Below are experts of layer 6 (counted from 0) of a mixture-of-experts language model. Rows are named router (the router's row for the expert), gate (a neuron's input weights, with its number), up (a neuron's input weights, with its number), down (a neuron's output weights, with its number) and show model dimensions 0-55. Each number is 128 + 32 x the weight over its row's rms, rounded and kept within 0 to 255. Numbers have three digits each.
After each expert's rows: a language model's description of what the expert responds to; "comes before" lists some tokens at least twice as common just after its tokens as in all text. This comes from a sample of Wikipedia text that the model never trained on. Tokens count by the router's weight.

# expert 9
router:207107101102151189197190119087095111156120097128166153115081150077110148114086111125122170195194134102180119077169089100096112073113125136108150089118120114125159152067
gate0:154165134139072125142108129119107138153186108159106102102058079152141178136057136162122088146218102106154154078098052149135166132099116117096099161076070190128106111128
up0:187125088120079102145097109096137154107188084106082087112080111121123128127101124148077121139149102083211115124135080155101155064133130183095095186076092126061104114117
down0:096139140173085159170098130129211106132124074140114086136112123162100142131166136086058094169071130093151099093091191085131099107148098101102116110134146183057095098128
gate1:152104133128118154177133126112119095123122092091154105088124105098160091052107123158116147155122112120114172135082100150125144106175134189172082171161170138076141112065
up1:104121124138150188086141192154122134152074136148170122167137101121119096137146167104104119076104083102117074192159184103110104099154122109099104083145124098150185200146
down1:116069182154123105128143121070140229125103158205126127103147144130151098121167131086141073140147110121150127085131130130109110056122095108142151137168138167064078068135
gate2:133116133116092149077116095118109163093155132102096119141109099115098101109104107130160194128147086183114130152091079153160141148176139165101157112123175140080096095059
up2:130113129099171117139115124145143199108144129152169162118127171157152173115135199183107095104103114045127137122128176168075178126084112160129122168120059117141109125137
down2:135095135157114074134152135083166163076116092095148118135066149119177090149121142173152156083108134096149128103096156144128110053128192111157124153060186184158155091112
It responds to: Title and entity heads. Capitalized single letters and head nouns of titles or institutions after the or a, like King, Dean, Queen, Princess, University.
comes before: " of", ".", ":", ".S", "'s", " for"

# expert 19
router:046097134124091122071188099125085146107178083118108126128176167139127112093140140172154126095075140114110170143087176019162111139124157129123135125137092080218156184118
gate0:155079148157113100175112129098173072079079096097132109066163141156089121123124171131114140129183133149148143143120125154138091126129122126103184137164115118133185126094
up0:153129078133175205097100137177170173127111137130098170116107176105152108118190109146088202149100130067076120146116107106127161142125099236157101165149104118142105104146
down0:081103128146072071159102134120123135060110131045155107113136107064145066148069135136161091095126085174140163165142134154136152151114130157115130152159105104155111108126
gate1:164087093159091114129135137153111203123139170167129116126176177079176165068167103161111161126117148155088124094103111128077117078051102168097149072189106152040091128118
up1:112193188150144182123097149114103080174129131122097165100129080158093091105044148143170058135103100115154157145107126147129117152151142146176138194099173066137124154160
down1:122084168085173145116153087098161083139119132187026180140111153125151102109182136102162176117160121109143205111142072137173150166116085122078156134119136066082082147153
gate2:113145138060135100091121180129163166160124089154135112124099194165129131118061140120126117066127108122090100131152146167191129134104155085140134175110104152097137183152
up2:121127158104140160120132099145113169142115103153108093127053171101103071117099119101124070084177168153122048084165149129143096050144101135139109108116122156065097107085
down2:064158160087140126053172128107122173121171161136148087137167124082127129105141121139139158023090121174094186108120145137106125130056157146096109107127101148158136116130
It responds to: Countries and nationalities. Country, state and city names, nationality adjectives, and "football" after nationalities, e.g. United States, Finland, German football; also year endings like 08, 23.
comes before: ",", " |", "\n", "–", ".", ".\n\n"

# expert 30
router:115092125137215199183101182128163139119153132125178205058151191112150148166157094145052171083155122169091105132089142170129168144142133142112130138096150116121094151052
gate0:118104086150142114205137137132125093162101125110171065126163097150113124083184132100091183118153144130087137187154123140129169115059120063121133101063160067087116138125
up0:090121168090140125185098124116135105154145155099161138112170128149109124072152124151133162189112175173143099161128134172149196122077151088151125097076137089113121096145
down0:157123153185123171143130141085113132147182144215176117077115187136131116138105162087102130087062139101164171139074129176084070143157076083151118143180057183138172136126
gate1:080090081152122126185130117153172141111086125137169171060161120113111218187078145178137081136116133100139114119134150111150073082133145066091147108112186125059107185094
up1:141139122129077136127141144104109164119131155092148087141116165185104130131103135106088077117184102145182148108175164117058121151081050102133104080083119121152095133153
down1:118133228101107093159117116154132174090135108113150108126112177189140111127123098077149129143105207125145117152121099144116080115142113133185125086091138158129199148165
gate2:129126101105114106099112133128128150092097099141136149121083120143107078163144135194136182097158110119104079163089126168161185129185160116140122153103069117101072137112
up2:070043117171162097096076124099128111147137114142162091180137181189169140126108202106153092122158116087090141111109125127127093101155183094158151141102122102137153116158
down2:144116133122128069122164089086172131204074120143136161098122090122115103148107076051148157147083111116132125174136120130116118171033103110080115120138163167098167098144
It responds to: Prepositions and verbs. Prepositions after a noun or verb, such as of, to, for, at, during, against, plus verbs like play and hosts.
comes before: " the", " a", " be", " his", " their", " its"

# expert 26
router:096127089117113169072131122155164089152082111139121150104156124131154130148147189174168153080118105123147113135130090115114136122108136126113155134142097149153084134153
gate0:194144123146105134166076143154131189125118125125150146121163202113106127143122053127098099131165130141147112071189101132134101137126142160156137122122089155133061147115
up0:101131145131040119136079124140125127116160197104139143141113144100155143099051104143172066108134122187134126107154158080136091133101126159123082145130132163146109152153
down0:146148026136136194058127171119122148164110107113123087108108179143082082144137049137136147061108162168179125106151111091167092118154106100114134141157124197093185119176
gate1:155111147127105113167119089099143133167156067134141115157102111122163152127154108202130112196125129097182087123144099150144159130148095174107112144083101134152180105100
up1:127116084052146135156104188065147100121179090125178043145171166070140155132107153152151130093147130134121068121154073168137171141202159123156116154129096172096131129135
down1:144151101160121165128178143062106162134146087084141143087143147138099140125133119134123078109146087111181082189150227160106082077146110129167115146118084077144080166151
gate2:142192202158102110146077111066144125124152187165176105091156156104106105111147129130139059117089129170079111079125100120081166064123179133160126065098024139126109096141
up2:135086094113171146117225170223082144147123085078099156153091126080121188128135125159068128174174102116101133097121120110161114111116052102125108172090179114153123147128
down2:131181128133090120129100111098148111122108148162104133048150174141053113163139098120172104142091061113129107102142072153164098141135190141230113143105131119132114141136
It responds to: Line and section starts. Newlines, table row ends, section heading markers and opening quotes, plus the first word of a new line or heading, such as The or Notes.
comes before: "-", "|", "==", "The", "===", "In"

# expert 50
router:092145133109107141094119126128093129170117097092074091126089124160145146145126137103188109155084119116127095178186118050109131127138154143092186140093117103074156124152
gate2:115139094074159094165156095140174124126079110149136090069177127162104097195087111145110144179132135162113112122123152096131091127130080164174157120079081085122054160127
up2:108150091097159105167151130178197156185086167156065111093133103190123098214117116185073106200148139078166130053148134092111087143112100109090172102063121086121072159133
down2:088173098135145136141100168185194098111112116146239066149088139127140130112097124054175132127115181125117119220124134051153141118116142140169162153092124056143113122146
gate3:159183141125143109165127147144148170115171090161147099153118103136169083043073152124130107105094123121038117083113139141151149148123193173154126215127115170111107135106
up3:133115116124156176137095094114119158119053088131183176067103151128128150089133083185140139062094109103103116136105121150136181088171177161186108111131105092085122126103
down3:126141134150108154138075159166123145086102140174165143104140152177099103113080123091180116118120146091146158141100094104132109107119102082068130101126179094092226049137
gate4:197097123139110123175084140117094140102159092144129118132154134105112162128141099108080086067233145125116116055147168208148158153058051062095166067104047106099111172120
up4:080149132104113092103100152109145124095138095148103141118077121113100077149167174151164138137104154159114111116081080087099123109140152139141132147189158158135144152095
down4:155181131128122134165140150123158111096125115080080123033138097157120100094152091087147088115092163120140129145122068123130194128149098090134156143142117169098126117107
It responds to: Numbers and counts. Numerals in tables, scores and statistics, such as 25–21, 67 500, 65', and counting words like two, three, several, both.
comes before: " |", ".", "–", ",", "th", "0"

# expert 28
router:180170121134139068134110137110199075064123174128156092104150120117133138130133129117170135096067099147110141118122093161107171165173140142238117121106115144107152100140
gate2:118127136123107089159130134131072105079117123149117139059161111145161137160072096162082100086099101171115166048159098126141159146071138129130158138158138148141115096120
up2:144143143143133138118144079176121135109098127164109141089104161117156088170102108185088110091046149145130158087106096123188139122110117113124087134118151138123123088136
down2:152182144145183106180166172085176094143127130126138108129190106112148184135159139080139170097175147139076153110132201102160130091146132122157166130125145124082149141160
gate3:127132169145095129199050163090160105126098134123100085094129129138108127120166075076151110095124109194096158109149079146096103117094149104140138157171142154175107048082
up3:185088133103034094188099198078102153143095167119127107095147123166097145093161133101124118115144118108097141103091142098120160107059115165138170108098133144154146153132
down3:144149090110146151092136138099156086101123118160114163160080141140171100079121083112183130108136199122129137086103169140159172115084137113135106168157141117127109112149
gate4:146123088119197071154058096141093086107077146116120112111158132141120155183136096187111131114120116109185123096118084143130129112155152144129123103155131153094149178131
up4:055095147141099105107154174096139151139163088126171139147143066154144061117121140100122142155176118137088154134084155086136088132077106072116114097090068151146076143122
down4:112148136142140129100154113133134131118083115102125171112128144176102137107113153092172135135136116144107072056166084169120122139193149180085082088137159156127118022080
It responds to: Sports competition terms. Digits in scores and records, plus sports words like Cup, League, Championship, round, qualifying, Premier in athlete and tournament articles.
comes before: " |", "–", ";", " |\n", ":", "th"

# expert 45
router:116112126082141169104114083111110137118120129090110138135135116146117128121164125120099119118077144114131129145126114000121136123128128109126145127124122105150132110132
gate2:208137146161141107171118134126152082141192103203087094115089163079129096088073031099125101136087104165081089087177083128107092168133087175207137118150109115119131142122
up2:067119086159134128076125146131099154156074162078056170177195144131110137183165182087165109154221130112195134169103146154134167120135149087061143141126183118140136118128
down2:137119112154120167130093174124068087143089199127106150172082084132134154109109122136111144078095116217135189064089120109134132151103110080143165118140098162116115119176
gate3:106124174135103110146097135160120104174171116151167140139068148118084131128122081106185116123137115082110135149182035096109113050122152084153179131131155125141111087078
up3:183153136130109117133175160094124166113129092102056123084147123111165168161125165089122148106129171138104099102090186171116139156144078190158075159143118140069164191111
down3:087113109145123140149127185085078100097070113099133177155178121148178098140126158148103153132062141109093143163145123191118140177114116116115139100129106108182127132124
gate4:124152134113167099125090154122143127138106124144106147141124090129105080098142158134139075112191152151120163127135059129175193086104160114150156133155154113113090136115
up4:122136136109109116159078119069126094105062141103135168174150055141120127093171107168098149111161142113145152159096125148146185132162150134138149141171090115159129105170
down4:073187096115159085145087095100150172091147077095118083092151089118131153110138141150105172116138106135121140127133143123181127159086153133126112118109056094155086101089
It responds to: Score dashes and number spaces. En dashes inside scores and ranges like 119–99 or 6–3, and spaces before numbers in sports and election table cells.
comes before: "20", "19", "1", "2", "0", "3"

# expert 29
router:141132112105145144147184098076113149153103083104143160085088119182157152136138147106146111128149149099139112207195116012130102091120082098165133116145190094094110098142
gate2:165139173149147116162027149157130152087110135120062156106111145106097191105170090115151110131121098133162195151084107142147107100104148079150088175165136148099108158079
up2:162107124126184125127153131174125142195130173133134121176160221188140158195128119128053126128124151116102118152147089176092124162161172089109164117112093112164138116125
down2:089159198160085151114071135107150139197181133177133118134137096134099129102094122124161136030094100159125120085113140055176130168131123202147164213113126191111101072090
gate3:130070141130151126205128116127105105146105128103073115114140107164157117075179079105143114114091160107144122093071193129164138079136153089143118067180110146142102148073
up3:090072134145181115147144073125114110139059080111130137092104096185180094154168146103167103091172177111124155135161192142157165134143157077131121077155173155136130091117
down3:126095088139136097147160105096087158142154087093109128145110103123113184216099111114077148151076088154168166142171154132133129124093148129168099062078124092175111147137
gate4:119156127163120015167096128103140122136129120163155111144142131200165155144159104127123124083155112114100157123125155203153099103142142113097113135116135112139080167046
up4:129096133164100136130067126125120178113114100144126119145123171135140127109163054107080096128086121116127210126102167131114154121140189100139161141109142159108151139111
down4:132155152111117142075094124083148212158137126105187121123085112131160117169144102105103109156071120134121130164118124128120098194107097186171137112109134112216167134097
It responds to: Digits in tables. Number pieces in results tables, percentages and coordinates, such as 11.68%, 99.30, UTC+02, plus some pronouns like her and him.
comes before: "0", " |", ".", "%", " |\n", "5"

# expert 11
router:144133133181116107121116173090165046096028153150152104170178130104166168144137118187116158104135089104154131141113145137073164140130163130122125179104108143144130067129
gate0:162129106116140083135141125115190167133079042164163178099171145127134176177151153143144146135124127114191131094115172128113111094100117150065162160116134139028118143111
up0:117163139073128134139084117169110090143127147104110065132098136140102077067078109132093086148154184078164108042162134136135092155157173099126122127100161150203118115123
down0:070148177137064122065134115091046084092114144180092124071124164054095131094153115121107119092114071123117180177129072105126059143155112130113126125122149124114059166116
gate1:168149114162149178105136174086197105110093133201116137091133111140186154098134147152150160131100154187128100135124104114089159098143129091140189140175142118098121126092
up1:108154110085104129131146128135124085114137089179123165146136101207198121156143169097128172135184144177107140193178131114133171188092097121134155136133102139191076140127
down1:132156119145084133127152076152173146116102121100144126128134126110129109137071137081087106156114197097120146115137149113135050134154117098160110105070150176133150075141
gate2:176166156115146112144091118084133156062095053127156074190115111126183113128137070159164151093115063037166155177129108167117110099127100227196139106044155154125141110079
up2:067076082106141125047054131142135151142137117114143192097104157114126171142185156121145142146102121096096087117105126124126169081131090093188170177182143119098127107168
down2:131162133180150105146174171101117085073150126083087107160136127129076165153122127149147127087151128178161153079153116165110157146131136127081124094162128080094169155153
It responds to: Line breaks, taxonomy boxes. Line-break tokens ending table rows and list lines, plus rank labels and genus-name pieces in taxonomy boxes, such as Kingdom, Phylum, Trochida.
comes before: "-", "|", " States", "=", "==", "==="

# expert 12
router:147149124113158148051157148110138167125140132125199098174081120084142093167161147126114213114155136123163178133133148104106093098148105140149120092141130130099105180169
gate0:100142098114105113108109125100100053111149124100132083158160156135130112107140134108118154112099148153137143154080138127154193160130110159114158104119106095136106118118
up0:151155142106150099080178111078083185092149109127138122120108126154106145139159096112124140159141175140068131166088122147103187121134102105183098138095178103151127152112
down0:133093097151136151117114123151112026139053123176115142191071139134155119046126169116069094128097106087076140112098125133114139151143122141126153109068124169149078144147
gate1:150160144133168062168124187123073166104063094130153132155082100100072134133103089127119180082129107071116159112131108111086141120111167137127132099142142103097136138142
up1:120098149147135176115096090148181125135155104147115111112228200154129144103130117160158120211098065137110107157069127148113150145148057177140131200119077116114154126121
down1:141151114168105148094124126127151144150116102128129124142141136129114149085131123144107128101162158151131139127121124151160164145092116109117127148142132057115130084178
gate2:100158121128102173112074131120169139160174119127129104155149089187136100089201119115100125162120072074123130139143159154126109102112150150124146151159115176121143079134
up2:128153170095149139125116078095169113168117188147153091149108134095043135126123133159153119115102102136105166182058122132098179131109153080117157120155106053170089104160
down2:124140130147115185171154115111116102131061105127089179106134170091166047137147134135107147099108156110129081117147101159110128111104151126104148122146128119066147117098
It responds to: Common noun heads. Common nouns after an article or possessive, heading a noun phrase before "of" or a comma, such as team, album, family, border.
comes before: " of", ",", ".", " in", " was", " and"

# expert 42
router:114110062089115093196139115091140081118147141131144181134165100121155174084175124161138141101171120109124157113160099123075125153123148149197124124128141090124155117132
gate0:183143147101154163132080180129123113116072071153059104142162165201139136159129164123129135134120137156180138067133115104084107082157161060162153152138174135129164153142
up0:075124162126088101140182089172156124136151212088141150126129066060122125123109145104086161115094104149064108169109166132167108135130109178067086151151097135085124116145
down0:165091140126087118151125104188077107167135155082110135110088127130115132123097147144103099101191113157102182093115084111117107156136143106128114076112173171132114114105
gate1:090154102090076096116136152068166094147116102148144134089203109128093119131107141168117082138138088146116083089125094138140137151136144132133131152101088055118155157170
up1:120138146092154163141062147188090157069189159142089111130124154068111098167146113117180169158151157130137152173138090077129109087172114124154097068181109155144139163104
down1:133104142122139112133071138089126110143083126051130094119136117080136169174136167162105124111125196074145182133110115074136077131167126124101105140045093103158174133051
gate2:132091105157143136139124107104125070141146133099088119126128168072127162099149135154109082108136094121127113141116093112123115123149118104104171175125086123132113113132
up2:133118058138103120116132125103104082134141094166073164115156152078115114085138134161065101112135139123174151108095162153118117140128107092087147107062120091104132115129
down2:056119101146124135111201142088088101139172112143091141102120147161105092178156182144172119157145110129093086142116158111102118140112163156120107164057101148239097110144
It responds to: Pronouns and place-name endings. Subject and object pronouns like he, it, they, plus final pieces of foreign place names such as Vi-ena, Kolh-apur, Salernit-ana.
comes before: ",", " was", "\n", " is", " (", "'s"

# expert 54
router:152123122040187185112125122161113133126151160102137088143104159075121139101148110136158134131090138082120146152157138053144130094131145130170195180185106131163161101134
gate2:179146141100086148142126145178110151125054118124205174123141149082135196165113132081132123101131088106094132102125127131133132141103155184136131156121147188135120131107
up2:147094130143105150163151099071176103100129126167185169185131114133169155127123098119129143149103121080156127125151119126119141135098126185162055122130131122134096110112
down2:134124118092169129158116170155102115102073161139163146078132171141135141116150138108117173153120114165123174196113157148203068154138147098075159053186128151093188130066
gate3:118070098120072108146061132120117120096114128114113103110157149117162202181124080131141105224106060134139141083156095148123118102058120115166162126132138151153099134112
up3:134145119128133119131160148102131154167198108125113174160072070126080093125159145086100132072146167137107104149138143112127131129185107141071085111103085144108167152137
down3:221143206181163138111096136115087137132158159177169179127145096145198150146125094153108150093171135113166063126050170089091057110168150136160111221172118176176076114163
gate4:114113124123136150137109139108116073125067120142150180149165148112129125114144121121133088165121064136130107080119140135152128174139158136157122112085109108068081140117
up4:101120131117155141138146104129080098091109217154089118115104165146124128079091142063136129146155163119134082110097183129125127162105158142096056137118101078133123130101
down4:125143127136156214120141195087081151104150163144098149117095127180126060103173073102142171065144153111162095137134086129196169154107139164090165140148135096169103116105
It responds to: Digits. Single digits inside numbers in tables, scores, statistics and chess notation, such as 0, 3, 5, plus "Street".
comes before: " |", ".", ",", "–", ";", " |\n"

# expert 58
router:135150098080112157139115133119116132127106127134144142164120089148122083119091130158135101119180117111141103152116130130182142048175155164094112095111131126158198112109
gate0:114167107144127189081119123147043095133156135153143185114187130129108068145153148075138079084117114141140088109181140123120130140129130147100130175121174118161178124086
up0:111128160107080079153137101130154163137116055158102120148119175128108178121153074152093181166094122098138156121141099157106140140065127107105113060117127184171094164145
down0:121111157118160137088060134129125156111113128113161136108119139142163107125144134146148141101137134109128143187154125148083119122161106158141095110159090149141197144048
gate1:180140170129076136135030078155150142090020056083114107116069092144124078096079122156102118096148120153139155104110095163171057100131130058077053129067109172130102099143
up1:083091175162100122091200147115096113176145110151117174096175086095149212126149113149109066174066076094171100109172126082104121175163068155182175143147130089158110141136
down1:110080129166118084093119090125097098138117183088134145140147112164143123158161100160137066124179115108133134155070191141128158110135165156122118143150162212093127152127
gate2:131158112119080160132104131129151154115180122140163121135110174141185076117171148190154106146134138098129151111165103143202149089183161145139100181102097165120118180136
up2:115125127071104178070095093112138193143135162170143136124123120194117140159126160168139105158141175100118130108147127168096173122091136145093171195129148212109118139134
down2:120161118177111122149195091165116119125048118100144135155140089143131098123114074196105127183085138146107131144168074080151102235149142178168119103151177136110054081140
It responds to: Biographical head nouns. Nouns ending a noun phrase after the, his or a in biographies, such as season, career, years, University, degree, life, War.
comes before: " of", ",", " in", " and", "\n", ":"

# expert 36
router:100089157086145138111136120101139139124139075115169082141148103130166188116117115087168136142116157123145099125104146127137117133099142155116136151139101119111109084129
gate0:152147112138148110198164109152138055101142145080165106123088140126162107062090100179148107137109148146096118204076177156043080070098159118106126153123130158190108149161
up0:159100112139123100146136177117122083104123082103157095133137125138141120108079178165131128146141115140097125193172112170149082123174150065112100082144164086083151157074
down0:095112104104127149084171097122073158128154141143127089132146149091147094116146116114110138111122174061164143082066124115139192147065083164114188143095103151129121136122
gate1:106160097114150111130102160162085113142127130201077147132212123187108184099144158194172079092119124173137216105112051107163170137132160140122196133123140117139124201121
up1:134126107165142172171147141094130140090120139093114125100106147076130097140119110070118152149079141063089078126150174119113132116116053101122113120105108122112104037107
down1:087142108125140167134099118119140088086134184121132122087199115163098166065134091075142130050122056122116144085127148150060150115136076163096116104154138107161186109178
gate2:114114146117127123129119106118135144148130099178139108108139138169161114079073082092120107191069118118185106107093096192126134135114108095082100191132150111128096030134
up2:120122074119122093106143113114141086100139143099152117134172075108145177134160139136191161153172170133094087138160124066135126055171160136119154145167138142146154210101
down2:031112158084150129139119150140094143161121094149093128145120182124117105123106116169087073161127092116200145158125135140145125194109080107067124125147126110119114080167
It responds to: Surnames and name endings. Surnames and final pieces of personal, company and place names, such as Smith, Nelson, -ville, -berg, 's.
comes before: ",", " (", " |", "\n", "'s", " and"

# expert 47
router:148144144156112102134068093125056133090171138172138115085140101169087090104147167103153126112147151091118113157148125130126140097100111140147076140103110169086163114150
gate0:136107128157100145174113163123109122124112120083183096106173136122130148183115114106103178092125124148154106109057101141122140121076166099164111124137109150117148091083
up0:135124116147121154133113132166068133120139144100140102112094134076161119137091097103083187115156150107103097116129101138083067122095151167176165132175117164179166089091
down0:121214078076191167201106090144149125113124112160148175111179132129080108139146101133093139181092127164120122192159132182085117147152133176079129104092156106134138149132
gate1:200196143160147131114176076172111117180091176117137158135104119173170120145188121142144093140163114175096087132139106168131070107118121086090116132136173108154043171146
up1:129096145094066096127074115108151133152161095131100144136168148134085157108110108178097135105110126115164195161112102145109149143165115163130125141113083140128131109113
down1:181146163128143127144087114110086146116151090107067126131134134130069141126060129101130101089126164098113159141141129082174135065183165116133097115064109144113162079131
gate2:187126140127117077114122148116135121115154110189146110075096130117126091100133054168104166165096115188124167122139065152154082116123145134174191091143123119116032126166
up2:144183129111087116114131129137158194157147081168130090092136092151152106115157117076084119132182135148133147143140113101179126179152124124145138070079119109143081151166
down2:124209085077188119118097132122092111122125094098125175135148186119151152119147132084158084125117131144170212119126129185102136079153129118125157121103126161081155162184
It responds to: Past participles, closing parentheses. Verbs right after was/were/to, such as released, used, located, born, plus closing parentheses after birth dates or ages.
comes before: " in", " to", " by", " on", " and", " from"

# expert 25
router:087140146157130068141115142091100111149117119134122104069160152120187142187121131102061123115151103111181080135140108152157176166088145131082172135132141120105120120121
gate0:158096142120084154097150155200119145141098122165081159140062143123128155165141130167071135096139149129152166114105148145166134128098132115094161135138054133166111097146
up0:197152146134076120115193142179128140096092095183055130153061121163168141194189138135090151050175191109174125069093157100133176103147159119112150141158104187123167159143
down0:112096124160121131118071117140165154121150165154086140064176114154120142120155151079176115141123153070119117106185174157124090156117137143080091118131149170135131131142
gate1:131113140140103136148088137135128100118238102113142146086156091128166078108070125142135107154152174131128108148097136147081223106132098197115076091118182109147139149089
up1:106186138101103110091171158094140127159138190127169109174123129156148122158151135088125185156125117173078148107157125142181090174174135104128133201155104176161128073158
down1:140082115170108115154139103133142157085130131150154080103161061122091055119152094147148048104131065110161113140154119155151088145134116124148152113148128121150177157125
gate2:153121164155154189099111108126113120123157063135173065152104165095134118117120169093103125109131144134131107154154160144147134127109152117134108108127131088092136171174
up2:196120188153118105107125086132092146167106067144090051126099152118137153062100138129078134075183189207157139203161105120100142116114148193137130055060164080116198084122
down2:156157118140199143161130116126129129114157128141125126172136138167214084143136161064158129133162128107085123082108141108146155107074076098139090232118102115166124169170
It responds to: Verbs and -ing endings. Past-tense and -ing verb forms after subjects or "to", e.g. took, went, pushed, referring, and -ing suffixes of split words.
comes before: " the", " to", " a", "-", "|", " that"

# expert 13
router:110031159154114115100117089157201147113149119166128124096124101129101154144168082121111143150217176129106119096187165194139152106211102139099135125099130115149083132131
gate2:126170100143095098095117098132131166095113153137174148153109119086187167116142055139144118050153122116148089102096150161141070093070175141080160146090138154081083143092
up2:138069065144162138157076090136158162170102073138109114150117114187051120175153153101140135158174147148110129162142156151175151112135087085133114109085103127126126130191
down2:118092098112126095084125072109095145122143138156201127146087104119136078103118186123115158094195106081130132121114205105091072102105156136157137067150120085131128141116
gate3:158101164175075165144123074067153157152163168158158133132132145124182119101125104168117123164103153126124111070111154113140142108134120123090108155112155120164089087158
up3:067136120172083110184147132109078142153121099081116159128093192095122118106102128098163197151172140157101115109099145107109136150123120122150083123121107157081163163111
down3:128128091103175134117122151147072228141117063111145067107132126090135024081169155121142102124068154183105098139125139168143113081076130144111127150118142088154167129155
gate4:107097138140137128132123114134122167107120135193110160147110144118158145151082075126131163126116129134127100086155112108114132182108126137166087189148185150128090134083
up4:121167114085186168085162146141145109130106148071136092127171083133130106169185190187133165069167135104163147159144146111101129106149159162088163116106171105107088089096
down4:131119104151180103118109087115179096157116110151116154079130110138113139163107053163118140139143086137138118102123153128199073158117042156123083112115156168112112112121
It responds to: Dates and years. Month names and year openings 19/20 in dates, e.g. "on July 29, 19", plus some media nouns like media, TV, BBC.
comes before: "20", "19", " ", "18", "17", "16"

# expert 56
router:144105170141157110101169150160189104106046130082087108063124073111164141124123119142146162099137105128105150126151136188178102168125112176185123099109147148140140133078
gate0:155131124139111162071142148148147106146124159139082059141143164154144176145102174152116148192122120092145061072100152163152116140116151136154136130128135135156125082154
up0:175161159228157118113161149068082127079141136158083098152108116103110140140135125154043140188107155129171128106120147155125076201127090113133074119189126140180112112145
down0:169090138105188095035143106113161126133123116122102127114107138151122149109106195142108145146145100093123109139103124143159178101166129131125127125144101091096154091167
gate1:114128126200133062095067115121146147162120069153135106095064137087147139091113092112143184142140139049111079116081124141074150133117073142172130116137135144072132143078
up1:115105078156150077076085162169148173161127107169109077115089125091185125094103109111131198139148118104117097051120158182034152149138078116157131104114097161076097131127
down1:081117112088160071138159129112115088162137136187104123164106106136115110092132095139144143147170134112162125107147146153167124108190134121108120177096163073203118150149
gate2:097146172128184123090088168096078143081105181094103063111140120140150194146180158089130199135161039072082138173116090153131071125108127098085125136152119154064109141091
up2:140157104128145132128143095196175000192195107157109098174155086148079137135110117132167090132134105094128111115111152095144131094160200194115111159125140114136100103158
down2:166148158105227125110088138074155125104176195149096130126107112092113138068115113093163162132174124129100183110144148165118056167112063068137094125172071152203122128149
It responds to: In, months, rare pieces. The preposition in before years or phrases, month names like June and October, and odd inner pieces of foreign words such as qu, br, bl.
comes before: " ", " the", "0", " addition", "ate", " order"

# expert 57
router:119116106144160062126107125100081106150164120111146110116133127134148092105156085133048122081115129160123115102147148083155136127109122152083095151113107094080140152143
gate0:152136143111114096086153141135205095126098136105115060203134105128077117129097133084101106060108142138172117084088153190174117119132106078115097098107120147064172104153
up0:155064075135130094122132119088124151137140089124139114107137135111121097093172154073114092095170078160119140118167162164146081094115135123156139133116131148108143144106
down0:099144101097162068136153123168151201116155137114164094094130122127111129152178159224180116080104147136118142076027148126133137106059151159174114186153186075152114125097
gate1:136128103157126130126094107155115119115086159118076148173088122150151104163140161090092112061173137117124176120106204174132118171132106143095068173121162133113147058116
up1:092154099149147147110134100169056108094149147126133128112128144111130102136141173119094145120213123108146106124160148105140081197155107120150130137109161108117094107093
down1:159082166119070127109101137163177057082134138122071090077161144177116183163124163071124137141181120119200108161113139149146175062165105162145149139145124098130084107168
gate2:139094165099116085137127127137108163134143106149144136060119208218148114078096147163113123132077054088079134125138109121047092078111225113131091124141123121149114155144
up2:136139062098110117188127071185111162153119114138135102112086124200134148147136142157106121135094132137153176090115150175104181099130148059117087098134159126138118168129
down2:111105167149133137086156110074059099139147111177108128125131124134106180133119180136119099163088089111167130102158102089098156109203074037102148174104132169127107113169
It responds to: Prepositions and linkers. Prepositions and clause-linking words introducing a following phrase, like to, by, from, under, during, after, when, would.
comes before: " the", " be", " a", " his", " not", " her"

# expert 38
router:151170125096145146072087148132037118133122090153171048185098068154124111082150142134163075123137105150127143134124147048091135087091091141108108145087135109206090178165
gate2:128155087107106160173146135150149090098111098152071142099135133119115166120121114216086124125128139128141066077133132118099146151132151123142115091087170122156048099120
up2:135178163133188179151154110193104083135156109143118157129185210120087146158122093073177114220118130119131121141060119112125103124106129162181126097053106152066178148104
down2:139173114140112142117130115117135105119054162171121136125179157131128094093115098120149088166130134102119165145118104137152084101156152100119140089141151136086147104139
gate3:196090126160163155179084188210112133215078131154155125145127129177151132155139146103128098147204082082120117155144134137166142092098131155139142163050155114091124182098
up3:134095122175130154130085168138162109150095149089149127141098117156141141156108151144051114134102069137117170090064085125128124148080127085096118142059058117151159161152
down3:156152103109166137159109174152145128165151166139097115097092138171137163102150123128087129171128140153101162180159142154130120152161075158130126111161109132092109158150
gate4:104140132116095112134107178167090135127112098102112122115113076131126127112139142148055126130126092119111155072125144160151149078118042074095145132116145128184130169174
up4:139101139110127152109143097106175122113166085134075177128163168122127157156148121131107132164123140132158193102143107108141126142098171085136132126198109154121117100147
down4:128129116136105122137097159136160187075137128137168134123150092148171119149098147126149075117152107101179146111119181146127135161133112122144118127093117161134112140148
It responds to: Passive verbs and closers. Past participles before by (divided, expressed, inspired), the word by itself, and closing brackets, quotes and semicolons in lists and tables.
comes before: " |", " by", " |\n", " in", " to", ";"